{"num_hidden_layers": 10, "hidden_size": 256, "n_experts": 16, "experts_per_token": 4, "d_expert": 96, "d_shared_expert": 0, "hidden_act": "swiglu", "moe_layers": [0, 1, 2, 3, 4, 5, 6, 7, 8, 9], "router_score": "softmax", "normalize_top_k": true, "routed_scale": 1.0, "balance_loss": 0.00433, "balance_bias": false, "router_z_loss": 0.001, "init_std_router": 0.00829, "lr_router": 0.000656, "num_attention_heads": 4, "num_key_value_heads": 4, "head_dim": 64, "vocab_size": 16384, "norm": "rmsnorm", "norm_place": "pre", "norm_eps": 1e-05, "positions": "rope", "rope_theta": 500000.0, "rope_fraction": 1.0, "qk_norm": false, "attn_scale": 0.125, "tie_word_embeddings": true, "parallel_block": false, "init": "normal", "init_std_qkv": 0.0336, "init_std_o": 0.0417, "init_std_up": 0.0481, "init_std_down": 0.0481, "optimizer": "adam_hyperball", "learning_rate": 0.00407, "beta1": 0.9, "weight_decay": 0.0, "lr_head": 0.0103, "max_grad_norm": 1.0, "warmup_steps": 200, "schedule": "wsd", "decay_fraction": 1.0, "decay_shape": "cos", "final_lr_fraction": 0.0, "batch_tokens": 65536, "max_seq_len": 1024, "doc_mask": true, "train_tokens": 523600000, "max_steps": 7990, "dataset": "wikipedia_en"}
Below are experts of layer 6 (counted from 0) of a mixture-of-experts language model. Rows are named router (the router's row for the expert), gate (a neuron's input weights, with its number), up (a neuron's input weights, with its number) and show model dimensions 0-255. Each number is 128 + 24 x the weight over its row's rms, rounded and kept within 0 to 255.
Before each expert's rows: "comes after" lists some tokens at least twice as common just before its tokens as in all text; "gets" lists some tokens that make up at least twice as much of what it gets as of all text. This comes from a sample of Wikipedia text that the model never trained on. Tokens count by the router's weight.

# expert 11
comes after: "\n", " |", ".", "===", "==", " =="
gets: "\n", "-", "|", " ", "S", " \""
router [147 137 110 142 163 152 101 111 128 158  99 127 125 119 155 146  98 128 100 162 167 120 112 128 164 103 154  75 126 125 131 100 112 143 138 156 156 130 137 145 110  95  97 170 148 137  88 131 129 103 105  98 151 135  89 133  93 105 151 127 121 106 142  93 115  84 117 112 121 124 130 164 116 122 158 137 103 157 109 114 134 117 160  89 103 167  90 146 122 108 127 104 137  93 163 148  97 121 121 135 127  92 123 112  96 162 139 160 118 106 111 117 106 100 148 126 120 100 102 164 162 126 170 163 133 168 123 131 173 156  78 126 135 116 119 125 105 126  96 119 127  67 172 149 140 158  96  80  78 137  49 124 134 165 123 103 116 150 138 127 155  98 141 121 106 133 130 145 120 128 144 161  88 104  93  98  94 135 102  99 121 167 116 100 124 142  89 126 102 167 120 140 114 146 161 175 148  83 115 140 112 146 134 145 167 166 133 113  91 142 119 139 148 107 112 138 132 160 145 111 172 145 124 127  99 143 100 130 170 117 128 156 167 118 141 130 132 140 104 103 115 107 108 151 141 123 114 135 130 129 148 141 118 166  92 141]
gate6 [111 168 145 153 144 140 141 126 116 127 127 164 119 109 130 108 144  96 138  95 158 148 126 131  75 113 114 105  82 130  95 145 131 149 102 121 122 170 157 116  93 168 135 148 106 108 129 146 107 150 129 131 112 138 137  98  97 121 122  91 151 108 174  81 130 109 139 139 109 131 143 149 100 136 118 116 110 140 144 136 118 180 186 132 110 108 105 146  98 115 129 103 144 155 106 115 128 137  79 133 130  88  98 139 131 127 160 120 144  94 131  99 133 138 126 125  95  76 133 145 168 126 169 122  99 144 134 130 120 183 142 125 140 117 117 154 142  98 155 141 159  83 174 170  89  85 145 120 118 161 141  91 143 119 105 124 128 136 120 136 168 124 145 136 116  82 130  83  86 155 151 152 107 141 136 138  97 123  91 121 106 122  81 101 149 107 117  94 132  87 134 155 159 159 143 141 128 122 184 133 129 128 160 111 137 120 145  71 129 118  88 118 159 135  96 102 121 110 129  96 107 152 158  80 119 132 170 158 175 134 120 167 179  95 123 155 144  87 121 132 148 134 147 149 155 140 133 107 136 127 110 136 130 138 125 170]
up6 [110 174 123 135 116 156 135 147 130 167 161 126 146 111 102 133 126  93 151 157 102 105 156  98 145  95 129 122 119 121  90 150 121 110  79 144 141 160 157 153 159 129 134 149 147 144 170 165  99 114 140 118 119 189 139 104 112  79 142 125 151 127 135 109 131 134 153 100 126 118 180 178 123 127 125 115  98 140 110 107 132 130 141 139 109 142 131 126 118  92 136 123 153 141 129 118 153  80 103 102 132 100 105 117 126 152 199 114 129 129 125  78 184 207  78  90 144 140 118 140 100 141 157 120  64 126 134 140 131 127 130 117 161 144 142 168 149 140 141 101 119 154 120 138 127 108 129 173 124 108 108 137 135 173 158 129 121 143  93 170 146 112 120 112 152 159 152 143 125 127 106 126 145 139 123 158 140 154 128 102 113 109 123 102 149 142 118  95  93 142 167 130 107 139 159  98 138  99 155 154 141  74 137 107 148 144 121 109 142 122 163 131 116 142 156 142 116 116 148 135  98 161  76 135  96 122 166 127 147 101 147 149 148 102 129 100 128 161 119 132 166 126  72 133 133 146 159 115 129 139 128 136 101  91  89 160]
gate7 [150 177  98  82 105 148 136 157 153 130 132 105 132 111 100 151  95 128 114 112 118 111 159 153 157 127 118 167 161 156  97 142 103 133 195  80 119 132 142  71 118 107 157 115 126 136 173 115 120 128 120 106 107 136 150 124 123 160 125 146 146 118  82 112 107 165 130 116 128  83 103 138 143  89 149 102  75 163 103 108 119 133 127 150 151 151 105 161 156 132 122 114 135  97 105 104 161 114 142 153 126 143 164 134 120 163 113 153 117 122 119 105 126 174 104 144 111 137 115 112 141 104  61 147 111 114 118 103 128 118 156 126 120 140 136 135 107 113 136 155 149 132 107  97 118 121  87 122 110 170 106 142 109  84 135 143 146 123 163 132 122 142 131 111 117 167 133 106 156 150  99 144 148 139 108 107 151 165 142 125 105 127 159 115 142 138  99 128 125 186 135 124 179  97 165 136 148  92  97 155  79 119  77 133 139  95 132 177 127 113 129 143 102 143 145 137 120  89 129 123 147 134  90  98 155 139 122 140 135 135 129  59  98 137 110 107 164 154 126 144 156 105 113  86 141 100 145 129 123 133 122  78 134  96 167 109]
up7 [ 97 113 115  78 136 115 158 149 109 163 119 129 128 132  93 127 172 165 108 148 122 157 146 154 107 109 141 138 105 128  93 109  86 117 118 107 129 137 151 134 119 141 107 128 125 126 139 132  94  78 144 123 128 133 103 127 147 123 136 159  95 123 121 128 111 137 113 130  98 131 115 128 124 145  68  97 160 141 139 150  97 148 177 106 135 101 108  75 112 117 153 150 116 112 149 158 131 146 126 105 143 155 181 143 137 154 135 171 121 112 120 113 120  73 107 139 111 122 166 157 134 138 150  65 118 123 163 108 115 128 147 126 146 153 114  70 124 115 103 151 141 124 109 168 139 113 131  96 164  97 179  98 114 160 130 118 123 117 164 164 132 159 145 133 120  82  94 101 129 150 161  91 122 130 180 131 157  79 144 129  90 145 109 128 123 156  99 148 142 129 119 142 171 156 151 113 148 124 139 176 126 161 128 109 149 109  79 138 127 141 104 146 114 111 126  70 164 148 147 124 133 131 166 109 150 111 148 113 130 165 113  84 112  94 114  71 148 135 134 169 118 139 105 147 150 146 164 175 138 111 116 116 139 146 100 118]
gate8 [147 142 161  97 120 124 133 124  86 115 131 116  80 134 141 135 137 147  89 111 124 153 101 109 141 110 101 157  96 149 123  53 142 135 160 180 118 147 119 116 146 151 154 131 101 149 110 140 123 111 106 131  93 139 136 118 116 122 149 101 136 131 148 159 157 155 146 128 130 129  88 163  97  96 138 118  81 140 157 177 121 112  91 103 179 102 138 134  91 113  92 110 135 122 106 108 155 112 107 141  96  93  76 154 164 158 134 175 150 130 131 114  92 143 113 128 142 119 129 122 181 129 121 116 122 143 150 161 182 134 136 117 152 141 105 131 135 145 142 118 104  87 120 103 130 103 124 141 150  99  89 122 114 117 168 131 139 136 145  91 151 115  99 134 160 157 112 140  54 154 124 149 140 119 107 104  98 133 151  59 142  58 129 122  97 131 144 123 111 116 118 118 138 134 134 140 104  61 141 136 138 127 163 105 146 108 123 115 101 123 107 156 125 140 128 136 137 123 137 119 153 130 176 107 122 125 111 120 163 136 156 125 192 111 142 102 174 152 116 136 151 129  98 143 138 132 111 120 151 149 149 181 151 131 121 156]
up8 [160 120 122  81 122 164 143 109 119 109 123  76 132 123 126  86  93 115  94 137 133 129 119  97 142 111 136 128 170 107 147 124 140 177 134 142 159 125 140 190 119 168 177 139 106 135 111 152 100 146 127 118  99  97 154 129  81 119 123 121 167 111  70 112 144 143 115  79 117 181 164 153 107 132  94 123 147 135 142 108 160 160 109  94 146 105 153 146  83 134 135 134 115 115 160 110 143 129  97 121 136 173 125 165 145  75 156 149 114 113 174 137 115 154 125 134 143 112 138 126 144 100 123  81 148 110 145 109 143 100 137 150 126  88 132 155  94 106 149 111 132 154 149 141 118  88 148 162 163 123 157 142 131 189 142 157 172 105 131 120 132 121 150 108 162 125 104 113 110  88 121 122 137 127  98 130  87 153 140 110 109  90 113 136 135 134 130 123 104  84 101 117 127 107 126 134 146 123 138 142 145  96 122  78 171 111 128 142 130 119 109 161 129 129 122 140 125 166 119 147 109 118 116 118 175 140 139 155 147 135 154 127 165  98 143 134 133 140 142  99 154 156 106 153 119 141 152  86 154 156 119 131 169  96 159  67]
gate9 [111 188 106 102 113  99 138 154 146 178 176 123  84 156 117 141 142 109 110 126 107 138 107 139 134  80 155 113 168 141 183 147 118  86 122 150 138 134 103 136 134 122 144 172 142 135  97 146 111 133 130 127 156 194 145 133 105  80 128 125  85 155 131 137 124 134 135 123 127 131 165 140  87 129 107 111 133 134 132 112 175 122 138 104 107 133  77 112 125 128 117 133 145 126 138 113 127 129 135 121 148 132 100 118 164 162  94  79 115 105 115 126 128  94 134 175 135 110 114 137 113 102 136 123  98 164 179 115 119 116  94 201 101 124 147  70 135 152 158 157 126 127 120 167 163 119 138 104 138 133 118 106 150  77 105  83 125 177 147 136 137 147 133 101 116 122 131  89 124 130 167 134 110 137 151 162 135 150  90 136 144 123 148  91 204 140 135 141 121 145 112 105 146 144 142 144 112 126 133  90 113 133 121 178 168 143 150 138 124 111 120 122 116  90 120 132 154 138 123 157 153  95 118 130 150 120 119 135 149 108 115 106 100 165 124 137 105 164 138  80 166 103 157 144 112 122 132 104 114  94 126 112 117 142 138 168]
up9 [165 121 152 136 139 153 138 145  78 162 110 108 103  97 153 110 176 133 176 141 146 135  89 144 143  93 160 123 107 142 126 169  92 140 145 117 125 112 115 132  95 154 127 139  88  99 161 130 122 100 106 134  79 136 134 115 148 123 100 128 106 130 110 137 131  97 127  97 155 167 174 122 108 114  96 112  87 139 138 106 142  94 153 111 134 195 122 144 167 129 118 142 151 170 146 139 125 100 109 137  96 133 204 135 143 122 129 139 148  95 134 108 145 142 122 176 152 128 134  63 138  96 135 115 108 169  95  86 139 122 114  79 149 102 164 166 148 144 148 160 143 117 129 116  94  87 142 162 124 147 128 106 153 140  99 120 131 115 115 102  90 162 179 154 111 132 127 116  97 143 166 144 159 150 154 133 124 135 156 137 137 118 119 121 134 133 141 104 121 131 120 149 129 154 110 166 119 112 109 140  94 145 121 128 139 131 100 161 130  92 108 156 150 140 150 102 102 128 143 131  88 153 166 123 128 138 118 168 121 135 154 140 153 117 105 139 115 138  74 126 148 116 142  79 136 132 137 100 116 112 138 111 130  61 167 108]

# expert 4
comes after: " |", " ", "|", " 0", ";", " /"
gets: " |", "|", " ", ";", " 0", " 1"
router [129 124 125 156 135 143 107 108 125 122 105 127 123 125 167 165 101 115 115 146 186 104 107 116 171 113 155  59 121 139 147  91 123 125 144 132 160 122 109 107  92 120 115 128 117 142  95 109 105 106 117 106 133 128  73 164 119 112 146 105 114  94 148  88 126 112 105 127  69 126 124 125 140 133 154 164 115 145 133 157 101 123 123  89 112 143  98 148 133 130 123 149 166  95 128 188  92 106 103 111  93  65 114  95 140 145 149 173 118 139  92 134  80 130 156 108 110 102 116 150 137 162 130 167 106 159 140 150 165 156 100 103 148 141 138  94 115 171  99 129 164  22 152 140 136 142  89 124  80 133 102 110 134 140 119 108 130 157 166 109 141 111 157 104 131 117 126 143 127 118 146 128 130 140 125  86 112 136 113 117 108 157 119 102 115 162  79 123 106 151 122 171 128 153 133 151 129  98 125 145 122 153 165 147 120 152  76 137  73 147 106 148 120 115 129 131 125 152 151 111 144 135 123 148  88 125 111 123 138 102 121 154 123 132 119 116 101 137 133 115 140 125 112 134 156 143 129 161 102 161 109 119 111 129 127 149]
gate4 [108 106 175  87 126 147  95 147 150 124 136 121 149 106 191 125 188 136 129 122 151 161 145 128 102  79 116 116 116 152 159  60 111 119 155 132 116 151 122 145 103 134 136 106 131 147 131 106 128 172 143 114 151 117 131 148  80 125 142 107 117 133  95  93 129 138 149 102  91 108 126 166  82  96 106 118 131 124 114 104 167 139 113 146 151 150 115 143 137 116 101 129 117 137 130  89  97  95 106 123 145 103 112  79 116 119 138 125 148 145 141 106 129 148 167 102 112 113 114 151 134  78 103 158 117  99 125  97 140 139 104 138 120 129 131  94  98 102  68 168  97  52 187  92 147 170 119 151 145 135  70 148 160 161 108 141 173 150 130 113 136 117  99 114  98 138 149 136 126 135 152 115 120 116 129 153 141 132 133 118 144 103  90 130 155  99 106 124 102 121 149 141  97 148 132 132  97 133 154 138 107 167 140 101 106 127 148 149  81 105 159 140 136 113 120 134 125 132 135 146 141  99  98 105 140 118 164 133 159 139 171 147 133 104 125  85 120  87 130 110  80 133 105 139 118 135  97 151 112 147 149 136 123  95 123 150]
up4 [146 141 100 167 116 122 101 113 143 133 110 153  87 146 136 113  86 135 138 162 119 160 115 140 162 133 162  87 122 113 112 105 123 127 124 124 113 153 160 119 190 101 118 132 128 155 148 157 169 175  86 119 110 146 145 145 139 105 147 161 131  96  94 113  98  93 155 186 147 124 156 134 143 132 135 131 118 129 119 138 128 149 124 130 111 149 132 122 125 112 161 122 136 131 162 179 160  80 114 142 124 118 122 181 121 141 105 130 157  86 118 159 112  94 143 121 117 115  94 109 127 144 142 169 103 206  69 138 132 133 109 107 152 114 134 124 137 132 146 137 143 148 145 117 131  71 147 116 100 115 125 156  57 116 136 120 169 132 129 151 155 113 165  99 137 128  92 140 140 136  97 130 128 149 117 103 106 114 145 102 141  94 121 135 124 149 153 138 148  93 119  63 105 138 113 115 119 118 115 150 121 120 167 136 149  94 166 136 149 127 113 144 158 138 128 156 153 149 139 135 141 151 140  95  91 110 118 132 118  92 133 112 155 165 154 135  97 162 104 131 152  75  85 120  93 112 155 119 118  80 141 135  94  99 150  92]
gate5 [145 109  58  95 137 123 125  87 155 120  97 135 146 107 130 144  89 134 104 134 163 124 154 143 158 164 144  99 154 127 188  75  95 124  88 128 131 105 107 149 104 128 116 100 143  89 132  76  79 127 171 131 120 118 148 108 107 126 114 139 145 157  91 168 114 125  99 145 144 119 128 137 116 149 140 150 143 127 159  99 123 168  75  92 115  74  66 101 106 118 136 105 121 120  89 150 134 121 130 105 106 113 155 124 112 113  69 129 139 111  93 151 109 142 108 154 117  98 121 123 139 156 187 121 123 122 157 121 134  99 155 121 117 108 134 136 129 149 114 133 126  99  99 111 121 124  66 127 108 126 130 143 122 118 159 112 130 132 116 155 133 142 117 105 132 113 136 132 168 138 141 153 112 115  82 102 159 150 117 115 111 132 122  88 145 139 128 124 131 169 145 132 115 120 107 137 147  99  67 148 138 165 133 151 159 123 129 124 128 176 126 106 126 124 123 155 130 156 153  88 111  88 116  90  87 111 140 116 150 155 171 151 153 152 143 127 124 101 149  88 148 139 131 165 123 123 123  89  96 119  95 119 138 117  77  98]
up5 [151  78 120  91 133 133  91 152 140  98 100 113 126 110 148 158 114 132  99 150 138 105 156 148 119 129 124 152 156 122 123 153 134 137 134 133 144 131 115 138  48 156 123 186 124 113 120 122 140 131  96 145 144 117 110 114 141  59 170 123 156 119  67 125 125 125 131  89 135 138 125 130 111 142 113 121 142 136 159  92 133 107 156 113 110 130 123 130 147 140 113 112 180 126 131 119 143 185 117 136 105 135 129  97 167 155 104 111  96 121  81 166 127 155 148 120 145 137 112  96 119  76 102 130 107  82 138 150  97 103 138 175 118 140  93 124 107  93 106 112 119 115 157 180  92 150 139 149 136 122 129 118 122 108 106 115 172 169  94 100 165 138 147 132 138 135 108 111 147 119 144 124 140 111 141 101 118 135 112 160 136 153 129  85 123 148  88 101 119 137 115 102  98  99 143 164 182  87 150 144 155 118 138  94 123 106 107 144 125 113 174 119 126  78 136 171 148 167 126 120 131 123  88 131 107 117  77 133 155 110 123 129 109 106 141 142 133 117 129 142 120 163 157 108 105 156 102  71 143 111 113 164 143 130 140  88]
gate6 [157 118 133 105 108 138 130 141 141 127 156 127 110 129  92 118  86 143  88 151 113 135 103 117 108 152  94 109 159 134 117  93 149 124 119 146 133 118 139 153 173 108  86 132  81 175 140 148 152 133 129 127 116  95  81 131 117 136 123 144 155 126 116  87 137 136 117 139 135 133 136 118 148  92 107 142 117 113  79 117 144 150 136 154 125 134  99 133  63 167 124 111 115 158 119 123 179  99 140 112 151 120 136 120 164 129 101 129 104 135 111 148 185 132 119 110 143  89 101 115 111 129 132 150 133 129 114 136 128 108 159 112 153  81 140 158 137 123  91  92 112 141 137 119 150  55 135  92  94 107 160 126 130 100 137 128 154 122 129 101 154 105 162 158 145 159 113 147 142 111 145 117 142 137 172 110 150  58 111 127 170 157  86 117 139 154 175 151 106 152 126 101 143 108 119 132  97 105 120 127 149 114 150 116 153 106 106 132 133 103 150 150 109 136 100 187 128 129 161 171 118 151 128 126 138  81 156 152 119 106  62 151 177 130 140 147 152 113 130 101 126  92 110 180 156  95 108 105 107  96 115 120  90 124 123 143]
up6 [133 137 172 144 129 119 134 110  98 117 133 137 131 156 155 207  95 118  78 126 126 120 106 129 158 160 141  95 146 127  90 125 111 130 138 114 154 135 137 109 132 144  94 131 144 104  70 151 161 115 118 177 124 159  87 150 144 144 125 113 148 124 144 125 150 103 124 117 122 119 106  89 171 128 186 130 138 121 134 166 103 123  71  68 127  82  99 149  92  94 144 109 119  94 160 137 133 113 155 138 138 128 134 128  99 111 126 135 130 111 155 165 139 104 160 154 103 144 173 135 105 169 141 103  97 147 132 117 145 166 112 123 124  82  99 163 130 158 110 152 120 162 117  82 141 122 148 128 127  82 138 143 113 125 138  69 108 133 154 129 136 140 144 174 127 111  98 115 128 142  98 144 127 141 145 106 120  96 109 111 129 104 140 100 108 160 104  86 116 120  94 107 135 125 115 140 110  80  92 130 148 136 107 116 142 141 118 164 143 188 127 147 101 100 113 158 104 146 125 117 132 137 136 147 147 151 118 138 121 148 109 105 111 175 106 126 112 121 126 147 177 114 137 126 114  91 137 100 155 130 116  98  85 188 119 151]
gate7 [138 150 141 126 145 147 141 183 109 114 108 156 110 157 128 149 144 152 113 137 126 147 130 153 133 135 129 139 147 141 137 110 119 128 142  97 103 154  71 133 134 103 132 131 131 151 132 180  99 122 148 160 144 133 116 124 131  92 159  91 130 137 124 152 140 159  97 155 137 167 117 127 116 140 135  61 162 139 108 150 119 121 105 118 140  68 118 126 106  71  85 118 160 127 146 141 124 124 130 152 135 108 133 155 144 123 130 184  76 121 106 155 139 138 140 167 122 135 126 185 138 102 160 169 109 121 141 116 133 103 115 104 129 123 125  99 154 157 173 125 108 104 101 114 129 169 135 125 175 125 115 127 151 148 153 122 132 132 136  92 130  98 118 115 134 140 120 141 133  97 185 103 131 119  71 118 122 135 103 126 101 126 174 137 134  79  87  76 113 134 155 129 152 165  99 138 156 153 116 130 142 147 159 146 130 164 105 176 106 143  84 153  92  93 121  94 106 122 106 103 135 105 121 151  97 128  99 130 135 108 153 117  99 121 152 125 111 153 177 125 183 125 118  71 148 104 106 141 118 161  75 122 150 142 155 131]
up7 [155 132 117 146 138 146 121 118 156 142 157 153 128  91 121 134 122 119 168 107 145 155 196 148  68 114  89 112 144 182 145 136 144 129 148 141 102 134 105 110 100  93 146 111 127  83 124 126 122  57  96 135 116 149 122 126 108 120 134 116 121 113 161 110 103 133 142 121 122 117 120 137 152 133  99 137 145 103 112 125  80 106 137 141 100 117 135 148 103 137 131 146 178 111 120 152 118 106 169 114 118 105 124 139 150 101 124 107 140 139 142 149  98 161 146 148 116 128 127 143 156 113 146 131 126 102 159 129  90 131 176  99 134 131  95 142  85 126 146 146  98 132 110  98 149 111 154 154 174 130  94 145 102 123 140 136 144 152 162 124 123 166 126 129 139 141  80 151 137 132 127 177 162 145 128  93 113 167 139 106 125 171 125 129 107 130 116 146 123  83 130 150 128 170  60 113 113  97  79 124 121 107 130 142 166 143 166 122 119 126 169 134 139 138 119  96 105 142 161 100  84  97 171 104 111 145 130 157 114 138 129 169 139 117 120 151 166 151 160 125 101 110 104 143 135 141 124  80 123  98 148 188 144 185 160 153]

# expert 14
comes after: "\n", "-", " ", ")", "\"", " (born"
gets: " |", "-", "|", ":", " New", " -"
router [165 127 125 145 145 165 112  96 123 109  98 125 137 145 142 144  66 115 101 147 187 120 108 131 146 111 147  85 129 139 140 103  85 134 140 143 187 117 129 120  99 112 104 140  98 143 117 126 122  81 111  85 121 124  76 158  91 123 149  96 101 105 131  95 170 112 120  94  85 115  94 133 105 161 114 147 118 153 145 138 125 115 136 102 102 154 101 161 159 131  99 154 165  96 151 131  88 110 124 154 105  48 138 101 114 134 155 150 119 124 103 130 114 101 149 105 127 106 110 155 167 147 162 142 124 165 140 149 150 145 105 122 137 158 135  95 136 163 128 150 163  65 146 154 150 142 110 122 106 143  92 124 149 148 142 134 142 145 135  99 127  96 127 149 119 130 159 149 110 144 131 124 126  95 144 106 124 158  81 119 117 143 124 129 121 155  79 110 120 151 121 193 104 128 141 139 160 127 123 167 121 133 159 138 127 155  94 159  86 151 132 115 144 106 114 129 131 164 144 119 169 113 153 139  76 156 117  86 144 120 136 130 158 151 150  94 104 150 115 125 124 102 110 142 147 134 119 142 107 136 121 115 103 142  80 139]
gate4 [ 95 132 151 134 133 130 128  95 136 115 129 105 104  98 115 123 126 156 127 148 118 111 128 122 148 117 121 104 142 134 152 139 135 131 143 140 107 153  85 120  98 108 128  99 136 110  71 154 143  64 126 140 121 101 148 104 111 127 105 123  95 143 108 134  95  87 160 130 180 102 126 126 102 115  83 128 143 140 110 130 147 108 123 127 155 149 187 138 154 105  94 158 106  98 105 117 134 122 174 161 106  99 124 155 119 143 119 112  92 109 113 127 122 151 111 126 141 107 118 128 137 138 146 153 122 147 118 136 111 108 114 137 199 162 133 145 128 127 133 156 163 165 122 124 138  86 167 125 169 142 122 156 140 131 141 134 134 102 127 106 139 151 112 105 140 109 152 131  93  89 102 111  63 112 106 170  90 129 124 168 161 180 114 124 158  97 139 129 174 139 166 124 128  94 125 136 145 161 153 133  82 166 125 153  86 154  88 137 129 119 151 143 172 111 116 153 142 122 107 146 113  84 182 173 152 139 100 155 136 114 141 104  94 158 112  92  96 144 160 116 116 116  91  70 113 140 153 110 151 137 133  83 130 113 144 150]
up4 [126 158 133 114 124 148 107 170 159 111 199 136  98 190 133 154 160  95 171 105 151 171 135 100 147 124 167 192 142 156 116 122  78 116 111 138 129 153 149 162 104 116 124 127 129 132 206  84 137 130 137  76 125 138 127 133  97 172 127 112 136 111 119 148 113 141 161  79 130 100 112 110 145 108 159 130 137 147  89 108  93 134  86 129 129  86 162 124  83 114 102  84 141 133 102 118 144 132  81 149 130 165 133 122 135 143 112 112 170 137 164 136 126 140 118 152 113 117 114 109 123 111 127 139  94 124  95 156 143 123 120 141 120  91 141 145 110 127 143 130  89  99 145  83 159 127 146 128 104 156 138 114 120 145  96  77 170 174 130 128 140 101 114 109 180 133  81 144 142 116 132 118 129 123 112  97 148  85 134 114 137 134 153 139 137 121  96 126 129 125 115  88 148 142 110 119 137 132 125 126 128 139 124  97 115 120 128 125 113  95 105 113 124 120 166 112 128 155 146  99  83 115  99  88 117 101 116 104 107 136 141 132 125 123 102 149 131 113  77 118 162 154 112 124 133 121 100 159 104 121 119 169 160 126 172 131]
gate5 [118 137 121 142 139 147  96 152 143 144  97 167  77 138 143 131 144  91 102  76 139 149 154 150 142 150 125 154 105 161 131 106  98 188 116 128 150 152 127  90 159  89  94 102  94 146 142 115 146 124 150 116 166 140 113 126 124 133  76 140 113 159 128 109 164 103 109  90 146 137 115 152 126 103 147 145  92 106  79  93 131 169 102 114 125 150 142 157 127 137 117 171  95 121 142 125 123 153 109 130 146 118  95 130 120 118 112 137 157 140 153  86 138  81 114 135 152 148  96 118 143 156 111 133  95 154 129 149 156 114  86 150 135 131 115 158 116 108 160 128 176 100 142 158 135 167 132 175  77 134 103 136  88 146 154  98 108 139 132 122 114 113 124 115 144 129 122 119 114 141 107  84 103 159 123 131 107 163 109 115 145 142 137 147 166 116  94 169 116 142 167 137  90 134 136 141 137 118 103 109 108 117 130 162 133 139 141  98  77 182  96 117 157 122  95 121 118 127 151 108  98 125 128 116  94  83 148  89 100 154 130 148  89 114 151 141 124 123 150  73 136 125 122  98 148 121 130 107 129 129  92  92  81 101 127 167]
up5 [119 124 119 108 133  93 134 128 156 104 106  96 135 109 135 116 153  81 117  92 144 105  85 162 142 106 145 141 153 114 149 140 136 151 129 147 151  89 136  96 119 104 101 104 144  98  97 103  99 101 138  97 100 118 117 138 166 146 146 152 148 101 136 138 159 123 110 119 135 163 146 157 103 130 122 115 151 145 153  99 168 140 134  88 172 136 112 139 110 166  88 137 147 160 165 107 129 118 172 104 181 149 144 152 124 104 152 119 146 107 132 119 143 113 144  99 165 111 171 140 130 128 111 101 134  72 126 165  98 141 110 174 101 102 148 140 147 100  83 119 151 127  95 124 105 131 149 104 101 105  94 155 130 158 158 136 127 130 110 128 116 158 160  99 141 111 139 146 140 141 162  77 127 150 127  60 138 139  75 115  94 105 126 112 171 114 167 126 173 115 134 161 141 137 147 126 136 142 106  96 139  99 104 129 119 125 133 143 106 162 183 130 130 126 102 115 162 134  82  74 125 117 155 125 100 156 150 120  95 100  95 121 143 150 158 126 137 109 131 111  83 126 143 116 146 141 144 152 121  97 121  96  89  96 100 137]
gate6 [159 128 156 129 125 103 119  96 120 134 113 136 103 136 167 150 123  82 123 145 137 139 133 130 128 159 135  98 124 199  98 115 136 128 157 119 131 149 134 112 131  94 141 112 143 137 120 117 145 137 133 124 101 153  85 140 123 141 162 110 106 183 104 136 145 100 148  91 117  94 107 117 101  91 162 137  97 152 149 129 144 102 135 114  92 137 147 136 121 144 118 144 119 197 118  99 146 141 143 101 125 123 109 183 117 126 122 122 136 192 149  95 145 144 129 123 115 191  96 136 116 135  88 132 111 122 136  91 143 126 136  81 136 139 153 131 128 120  59 136 110 116 140  96 161 132 164  99 121  88 110  85 139 126 126 157 168 145 113 101 114 106 135 165 137 106 139 128 119 120 163 109  68 164 158 108 127 143 138  96 160  81 102 119 112 112 153 131 141 129 142 124 148 154  97 147 122 155 122 159 121 128 144 156 119  98  59 128 102 142 176 105 112  92 133 169 142 124 123 123 133 158 167  99 126 144 144 102 130 100 131 144 144 189  82 124 103 137 105 123  77 114 120 150 154 141 144 139 125 163 145 128 119 107 121  98]
up6 [150  90 114 136 110 143 139 128 112 132  88 134 171 149 156 126 118 115 103 123 137 138 126 134 133 114 155 130 102 157  94 160 148  77 142  59 151 135 113 136  87 158 136 130 156 118 151 155 101 106 153  98 131  80 107 118 113 123 149 132 144 158  90 140 156  52 103 123 157  97 118 154 112 127 148 139 141 149 148 137  98 110 114 150 141 131 115 143 134 157 159 127 131 172 115 134  78  98 163 130 167 129 149 108 146 132 106 138 110 108  96 108 126 119 104 112 147 158  87  99 139 121 117 136 153 120 125 112 132 116 110 133 132 121 125 133 154 155 170  94 157 139 155 130 166  93 151 121 162 114 118  97 156 139  98 152 154 133 128 102  99 151  94 171 131 154 105 160 162 150  94  79 147  94 144 112 112 145 147 111 178  70 154 117 128 135 107 107 108 140 110 132 157 122 163 100 115 174 121 124 160 125 174 149 153 131 106 106 130 134 125 131 128 144 205 107 179 117 112 110 127 147 147 155 108 110 129  97 120 171 123 147 155  96  88 122 128 133 168 137 129 135 125 117 105  99  91 142 137 178 126 147 134 121 130 153]
gate7 [ 85 133 164  84 148 107 137 134  86 129 125 113 166 131 151 134 148 106 134 143 128 159 108 117 143 123 152 103  86 186 142 141 124 168  96 112  90 135 142  97 132 154 146 173 139 148 106 139  98 115 125 158 153 170 141 125 108 163 146  82 130 148  87 139 101 140 132 100 125 150 153 188 128 137 106  86 154 152 139 120 130 110 108 139 134 140 156 143 117 118 157 128 136 121 115  94  52 144 137 150 165 114  71 102  92  96 133  82  83 174 117 140 127 127 143  81  90 130 132 142 143 125 136 137  79 123 144 131 122 136 111 124 146 140 130 138 133 176 158 131  86 101 108 112 119 164 139 139 133 121 109  90 140 114 124 144 145 122 136 121  81 143 173 151 147 117 168 123 138 134  78 107 109 130 152 121 101 135 113 161 126 160 108 115 125 170 104  94 143 127 118 141 138 167 142 132 123 149 133 133 148 166 142 104 135 134 134 116 108 132 127 112 140 133 131  85 148  85 142 104 155 122 105 142  79 161 108 113 107  80 125  91 134  93 109 101 109 127 168 153 124 124 133  73 148 122 133 128 104 132 119 141 136  68 133 139]
up7 [158 140 121 132  96 116 135 133 107 115 123 115 156 120 129 126 119 124 141 141 130 138 111  76 100 167 121 162 125 107 104 154 173 148 174  95 123 110 129 139  80 124 159 148 134  95 162 115  89 119 108 130 147 137 127 177 178  86 116 132 161 106 121 118 117 103 120 146 159 134 127 128 115 157 162  88 127 112 157 136  97 104 128 133 130 113 136  94 147  92 167 105 108 100  71 113 111  97  99 115 139 117 163 170 133 135 134 133 132 104 168 152  95 140 108 115 120 116 111 137 111 149 150 136 128  87 162 147 124 132 150 104 150 134 127  60 123 156 138  85 114 146 155  62 123 150 165 113 163 122 121 118 169 140 139 124 125 101  84 146 128 122 119 106 115  81 131 109 159 136 124 176 143 140 114 119 132 126 144 128  79  76 156 155 108 111 101 147 110 106 102 125 141 137 165 128 142 160 134 112 156 152 149 137 129 176 136 145 167 102 156 126 154 179 104  81  95 112 115  96 146 136 123 123 110 151 105 121 142 125 135 137 148 121 158 132 116 173 156 127 135 169 126 127 158  93 148 138 172 141 122 194 136 133 117 146]